config.toml
hidden_size = 96
n_experts = 32
experts_per_token = 1
moe_layers = [0, 1, 2, 3, 4, 5, 6, 7]
normalize_top_k = false
routed_scale = 1.0
lr_router = 0.00169
norm_eps = 1e-06
batch_tokens = [32768, 65536, 131072]
train_tokens = 387200000
max_steps = 5053
Below are experts of layer 4 (counted from 0) of a mixture-of-experts language model. Rows are named router (the router's row for the expert), up (a neuron's input weights, with its number), down (a neuron's output weights, with its number) and show model dimensions 0-95. Each number is 128 + 32 x the weight over its row's rms, rounded and kept within 0 to 255. Numbers have three digits each.
Before each expert's rows: a language model's description of what the expert responds to; "comes after" lists some tokens at least twice as common just before its tokens as in all text. This comes from a sample of Wikipedia text that the model never trained on. Tokens count by the router's weight.

# expert 3
What it handles: Word-initial consonant pieces. Opening consonant pieces of lowercase words split into pieces, usually after a or the, such as g(able), p(orch), fl(anked), k(etones).
comes after: " a", " the", " \"", " and", " The", "'s"
router:094104106150118114115168073119107091140167114157132187094124112099205130116058085102097161187153160091110171081196167143092160134083140082133117127212144118127141203111124110114107133163125105161142078178115165149146112146107097078096137127099142130096138106102096141168093143113099166124
up1:059123095133137149130140098107125132075118088165093142093141106112123139069080135133151129168201106150135180106183118181099136099118072107143163216078152169121134133138058156170132116138109104140142138112181114142119142145125131184049107154099072136120108146088064177144115122137126102128
down1:090123158176112130144133171180153120139091129138089105082190108094087156083148098130109106136166067130150090146166122178104127135084055087079113113134162114138159086080105175106200124139135122109074102119133134120127122136158070123078094092118065144146077149121153129081056138134161122112
up2:091096136107140114152141044172077112115105157133146121162137201186205174146093065148127132155083113106094117137137107084103127123139107104110170099139135078156134147162126135188154157169110070124119132116088147157119146130082150174124104130172135119154058118093157169087069133095104087121
down2:094071102083131084150163105146098072167114197083175143173136192196146127110149108137132155192140132151145120137094105125135185114115116103102093125133110075131085086177135129124182182116101104107148107083134115130125164076101137095172106095173133124145090165160162155155186168098102148117
up3:094115083150159092113139103121134151129188102150110143078134157081123137133125142108153027178176143114088195056177174121129124120197169151139090158144120149133092178076137103132123099146124077189136101130203153120147118166107158145094110145155115112109133100140075133128155155132082101132
down3:100140135111119084144088078152072146121109156105174089153178166092124153176117093127118105123155128108140099119147194111185148113087114123175175104084124121138101109170095099204096135119089131082138076150128107082200120072092168145102068182127127125088137107081086126118179112106119132159
up4:142127133124089154121107073108121112149147152174108135134149107171115149140109096111088135159100167093191109108177150116104114121098167137085142131143132153202184177138162114131093195119128064131183146135100227135117118141149094090122089212106171172127111148116130104080118145156083172153
down4:159106088200113126122166141093183120131182139160206112157097119132099133137129098144223131149114100156125136113186166171108122175087154074129055088145061142127057125107134153152117138107158094142117096132086148135106161088101111114167100172168150138127107126110152121125155157065128151128
up5:160132127073094130122117073101129157136091129131097135148104075112142177105096068142184127099144150109065150065171151132077114139087164113147120119137102082118149126125079160165071095114139102168088073157035088153118163132140132104104134174073159155142155163106108151109078147087088120126
down5:144155157141113180081077106143111129141089142154123080119112149143202143125199072110169059150154120109106153136149116138077117065101119172104094157127144082156143065140090132146174162106122158124115057098171092116118099140123138129143110128141111177056145180114200087121140096139141151151
up6:146179107062164099147137117174153136153096156156142155111070111104172077128141181131078141083142141137111178132131125175145188205128141045067182134107112135091127167104106064119118125140148160152129104126072134180113154142186141085105118145148154089127160098124116143116186137107112145157
down6:149095052153151135116069125195189163068124086129098101103167114153160085173129111139065147130141153145124123161123157097136163129099054149149101091146128127125088094115083085115135076071123128148121140134096143117059096151196180139144161138161108110092088110166148136191149124117119125129
up7:108161189151137085087130098111147132102154105119151100109100145116112119126102104119134086156123115142091158110168111109109160142117180127123133171027198135147153184133123132112136187130180096215118145091191098082154123141095087107130089129129104118098118131137083151141119160197137056179
down7:134120168142112144107067106092103144100135130125156071179118182101141121136089130121094087105156098084126089153121098129119154071102072122147119101128107053127133054129140084193071099121122117135161200127081093126131105085135089086107149103100109105092163056120150093125094143104096121067
up8:142120171123110163196195094101142105134111124096151164094097118070119139166156106116169155140125110128145160104103136163077122086116136069065178116131171063162175144152093118129087161105140147115146092157059150124138163133134066114102147164060100153105151086122131152169142126186097172097
down8:127173163167126085176106153170154165109086121150128091160090194165131127105064141130134112107122081156092117137089124185107072090162159118063128146118100166119186106132137153117138182098095210154092136141069125136137124152165095085114143139139079117142165113154146160096137202081147127125
up9:135172104090109136133125140125101175105168125185114099131099124085187135088092148108096169112161120122167111152109180120110145121184152086129085098159104229175107120134123139142136089138096162169082121196132087101117100105173182131097117096128177165163178117158045143150120098113121122117
down9:199122128115140119095119148138139137118075120104112109082146132107090111087111139078134087050120104073066074163131142125147126146108105160141220124160120189083148130136097106090099135083125111141175086134153173111123139150149094163135117093100099182048084130130114119104171130097095070145
up10:110134100116172089092139116074084131046127138159110113129177067143118117137118148136130128169121145132145073079106131122154060135168129182137088150116131189087132080131093163176148048111123128122134096187088171137180188101131129125126146199113143140119121168119056114126142162125089132140
down10:091103130074092101111134161093080088142114150203122150116176096136064194135118164126126127108117167193155076132117164162119068107155153058111158069136109131127143106121170104138149142120161123156172114124101148171140171093136131062101119170126165150091165157108106161154176075155126166112
up11:136167136163098149111134131149196101114162181162211128105149106117134159151105042067131063132129119111136124111104180104126164124126138222067201109172153172156145139105150139127154124123129093126140128129140136130117145144053096142135190083076153083109106129092131124159101134133124110148
down11:106151121099079099134084083123111108088144161102153170121165146076094113118154126167184047112137141123207094147117147087225157166147136176102147138123133100101083171130101184125127181130100147106117123157116117072177148106119129119165107120165114145186154113122155186094115133127181155129
up12:113110122107147110106146093144161065120117132129115113142157118129159163110125119070094080173135170130086155033165119151145141097132129196171179138158079170120143156105140096105149137198140130106114138164071135086133102121088077158140138202134137183113192146071125118176132111188118127139
down12:148169056138126099057172144155156085127179119155131143096133111119187139127124097097138106104171116129150062157115092142116153117162087126163108122140124128153104094147131108094156170129168101078112102073118112098111102078133096118113115142154125129084153175156065152081117081115204175213
up13:064140169178105118147186149089092179149143093116130138134100067180111074130135076038114172112152118097093120127155150144080117137090164184151151096137131138088135183166104117178114144111160145110160084151108099154129141149078176100113147104117118101099127102124110168100103052109091148149
down13:135102168154047113139132120124157140134169104128107144139106115136111063171139095116174120170152088147108143116167080178090132082118130115125116150141082106115129111102172153144142125125186214132102106136066066111085112196088112167118159188144088097122062155119150128112161136057100126134
up14:124153104182110055090150147100127162103133163128129132100209104108109126099155120125146181152145181169137139144131062108161114123149136125074142134171151100142112180028142202151124115127119144196199161129171085132160166152135109104165123082136111126127105112136098164147116191132115121150
down14:133157049054164120096163177162145082096116157137114116091221139072109162095119112117160153109122110117101071115143132169100050123134151121147162116144101142118163110148123158169163171109096170150172150138130121142095114109137078090113178110180084091136185116177153129132093106116107151127
up15:086090163137180124139159131126125147089102129146128123126077109136240143103181118143097126157115171116173176137115110170122127109105117034108120070096174117128136165120098101080152108119132122125140117165120098051037136091178111111134118162069096115141155110132103131123134150144144157178
down15:143145130123160146111115137169112107109164123190134108122127161118121136159145121136123148086138164148174120104172106134124170218140144120162056179149110089127120151110159138171089113137101110021074098128109127109088088122184079131126133180120128171058133119142127135189173125166065105161
up16:163097098123151134188076071122159122102103129059118142104122107138173116132087113111097144108171144209128113091145114153158161148105175093144109151167146123086176101189121137176156178152090101137134123154142176091146122143091154176135155109164156159061152168079108072173087152167127145112
down16:144071080116156114099103122160098170089145116153137136062077113082125098100138146130168156102147101110146105115117099059134096118165113151114158156153059112125150117142103165087137098144110108154116176118117138125166177108141114065145116192122140085056098158179105112177081127181086119052
up17:128050112162089174130145085150095160132141128213145144124129133175117100163193156096187112150098140097145128151169136155148108129116105142083155144084110132144175190072133094117134145140131118131115121157125069127089124096095114122059118077150186137085118118153102129128034123186152138120
down17:210060123109159129143133131154136125113094153096114104147121091126108131138156089122065164131133123117094144139058141132142112147133205136157095155078045078124059146120085143143127089145143114088123139105119120120071150066027162105100091128139078088101167143123104098121119125118105126127
up18:134162140121146074103099152115150149112080076146117167066127095109148160146120104119146134072130178119127146103131129151093124134080140152080169107082160130120095151144168193104158069101123115133216038120133105116122106100048130068173102126091121162135128125150114152197133106081129107137
down18:145120094130017106165105057112105147135133156142145132112111139153140164130134142138148101140112162119141130122131192139105127118092139135121104120113125143145173077147064165089223142102148168129147118088143114117120111070076076141190116113160152109085080095178118116119153118083075166066
up19:130118169167145099170163111087066142128127184127135096126104073087157151179139144134094171160109176150102089111131140181183139085109083182115119097165104124124141108034091129110088131146141049139185189105075161145124145154147138141097173103145146156124092168129144146115152123097165119108
down19:131124148157086140143124092161059117123079155127056031124133114095129081155122121146106183096131074096129118118133119135168067105147139147173113096113130142149135136155163152153165150129140148069060205144131094121126165104153141150107130151123107058119115139153134073101102082072092178105
up20:140107083108129104182183074159167168095122098117171110081132083153168115110127113044075123164066137170067135122166094131090152095107140109090179117141069097077167150121139119087189141166171107124132051094094156112126145137147122165139149131133139124140119111109114132115099166074125161145
down20:045123088137092106205111113128119161123176171153151123103092142114112175118116148121145120161144137167115140125142136097120133114124100092099093156168059179140110124181136109059131144078171116126138101102141147128175158103163080099205162138147150144095103145141177087095144175156125104040
up21:156078109142128102163126067147115119177155126123103098104087102107168113132155124130144186189133150147119154101174141124147104125138165079108159168122088116149193181101119203124117083159076137174090103177084123146104116102096127123033151142113182155186174116121122135074106166136150135125
down21:101091089188147152166183088142133151153150152185126133131142121183113109162113122135093164161131129117115127125146128109140130156120116127076126063084097169104131140071123177066076080149071144076135152164115151097166139078073155146111164136123102076123147119129199095162114206094155163136
up22:085121147143142095137131125166142172154094141124123154123081128148174141041107160114090127097129113120089088150149130167158079169095159087177125112163171132120135147166133188102172177110112128181114114165148107080143095131084085160143084103089126190096123149162094207192105169115153097116
down22:073115091121102127128132132116129160110153101162161119120085144133161146127094147119180132152146114057119053085112081163148177105128203126121119097184118143131092111152177153174174199136158167141151160158098136195106096110081102205123142127149154123170158110142171192140150154131126164114
up23:170105100142209122121132075092182091146088105097092154138139109159161157151159118095125129107185152193125101098146208138142163149132187072110126166080135125095097170200146151129131115149098114172082090155169120084130126140118132129064133192126181170109147148124100130141110100108102122110
down23:120096071124060118091131164127085143098120178154134122130179160120129167109142171163137125147091211139111156123149130104127132150107136112138106084111068159194088122171199158066192161108153124103124116129082110181113119118083088112112182145117142198132143091181162134162128134110149150102
up24:111166115106157109090126141102125107096157122161141169150138130140082129194155113099107130154083140132109134115138140186159138147085145114107118159153157108104102142193116106124162194125103120163139200200160162121212072123105118137189104129080109190092145059116159116160094127106079181127
down24:168095115129121099109139138108102128143121114119130155117165106133137122165137126144158136155099133073097099135154144148151198042110101135138095114154091126144086140157140190133161194156109183106129170147119075169162073060112126169174139058105172126168084112140149065180100155073133132088
up25:090138146161148097127106127079144142179090144130110147177105146142122101175065076158105156150109116085139115111088136145089145116128128148112126087123145093143101103157174168127182137124171056123091141108178137095185116168106158104102195126176108114093086109086132088164110170190185197147
down25:170122149077123061133155108037144140154175116087152117100124133178127127149117137151135145162229194112135167091108120153088121094104147061184160093119099095150124105136142152101091134145155116157146145082141148083151113145120175105109090128111143088131155107089104160134103139089136192187
up26:127113119075147117172187154083086159132159162152066130146093062114133132074111102140116056091123123167140131127121119124148113113170165132090141055108115071118152143131116116199108107177108103135176110117091115117079085096121181091118058091136117122141056169097152139129145094087113127099
down26:120144113136146068074110108127114112086130097115195141045131104141082112126123155115169128188112179131107154082132096134161124222155144152117130088101101137146126074095165173154150095175143177191134177135109082144086062123145166114119102160173142158080126113116157101109101146113111105113
up27:078107166135087107085148092122196126084132119117161115120104086115164175127128123158114125112160089144111134103123145065171166133167146085097096065109091099095104139085019109098132113144162100140144113168135145153152146184143141089154154143054112095118162109159100123162144122077129118199
down27:145145146100144107109043152132152168107096152144128116131150147108146141123081115108118133120148161132178110108164081148100141121151164114116051126088104150111116095126040084143129171111110094147088217118099156120103176123130143092204124143142141097092160123158122128119177125126240159107
up28:106099116145070137105157142116081164142119159167119144102135140147152170158095079088101141111173158130152123178168164142126165145224161107084080091192111118102146138142125091113138147101120104194170115135156148122133142178105129144086136097146148202142062176083092146180103138174128126087
down28:202107117150097170150182166152125099083121123134165114121134154135129095144139146150121099121139158088145085114126187150123177138210160129148114091226159106114068127172129176104158160145136114176115116144115131104166073115118111119092115144150125126109121132184094123191154161037106163150
up29:142144098142150119098097068045080120126113192126111088179128063110118127120061071156141177124133137142134078140176091101134166151111105154126098175126130172196151117111143131102137132117147115106145148165094067105120144211147131153120191104129133118140142124135062106186128158179109127112
down29:078131176153138075190124136083110133112165142103145159147118162144134096164082119160128127102151112118119109160123134175158188086060082088157103193076081101153144140133119124079152144111150161100165139171105092155115129077177164206190165111167156137147119130149109059129156157119130141145
up30:035082149124115111099130132140105181143140102166118086109192124143092133133143135185074141170146139133156170109149133168097143100101116104184108104136079150132097122128089106109131160133120126145228152155121118181120101141105168135122106145127159232077115132093158138111101149108089191105
down30:117074121145098102118130127153123096140178129072180151111157161092192126166082138116143150123138083177177135146120135174067171150118132091198117107115133115191111118084131164122126178145108066093109068064091078113148125133108093112156110178118130151064132147185161137163111116101105119092
up31:164131144148127092162088135208167092179124059084191141147100161060133064141112058173135143175150161107147064115166148105089171162119128135185158151126118132140115115124171134141088102149093129164155139170174060165155118161136091134139137173125132100145119100093109174124125141117124130127
down31:131138146143108136168090160176155190068111119099173089091138147080149147106087133158142105181159133122198150129209172114185159115122135128130094153068152154125071121129154140183104161170142140156130111180088097129089074114168132156123182118146106113124130142153126144117146135141220123169
up32:156153152147125090176195107175122193128105137074097116092163077108165124140131097104119150126147125135096171075137144101171164151060141177165101086096095135149168196109161091136181137149138161153143133134117165103144119075109169099147107073132149084133147068089082144188114100129126097132
down32:197125059190122143136121145137149125148113147119075118128155057098139083191099123139117142173136160121188172129087144084127108088108136127193121095101141168126115090118124123117064142128157145147113107106065115151193110096128096132165109134183124095125131165159107129113209109059149120089
up33:165146120155135136112144102159104111183114103058176142087096167125156167157103073133080117160125140162133093128153108121133126137177143095163158094185124105197140153088125109061079114086129105146103089102087175150194171153109130125168108166094132023139116107099153122174132113140113124145
down33:170120107151039124118155209107058126140114113181089127153138145120144109114147132124078090163141120122163062087177102159126152152130134094096149109147064135122120202165126131124112124084147122131111101155067118091145088103114149117132118177096121087147116131194127073069148167105165135086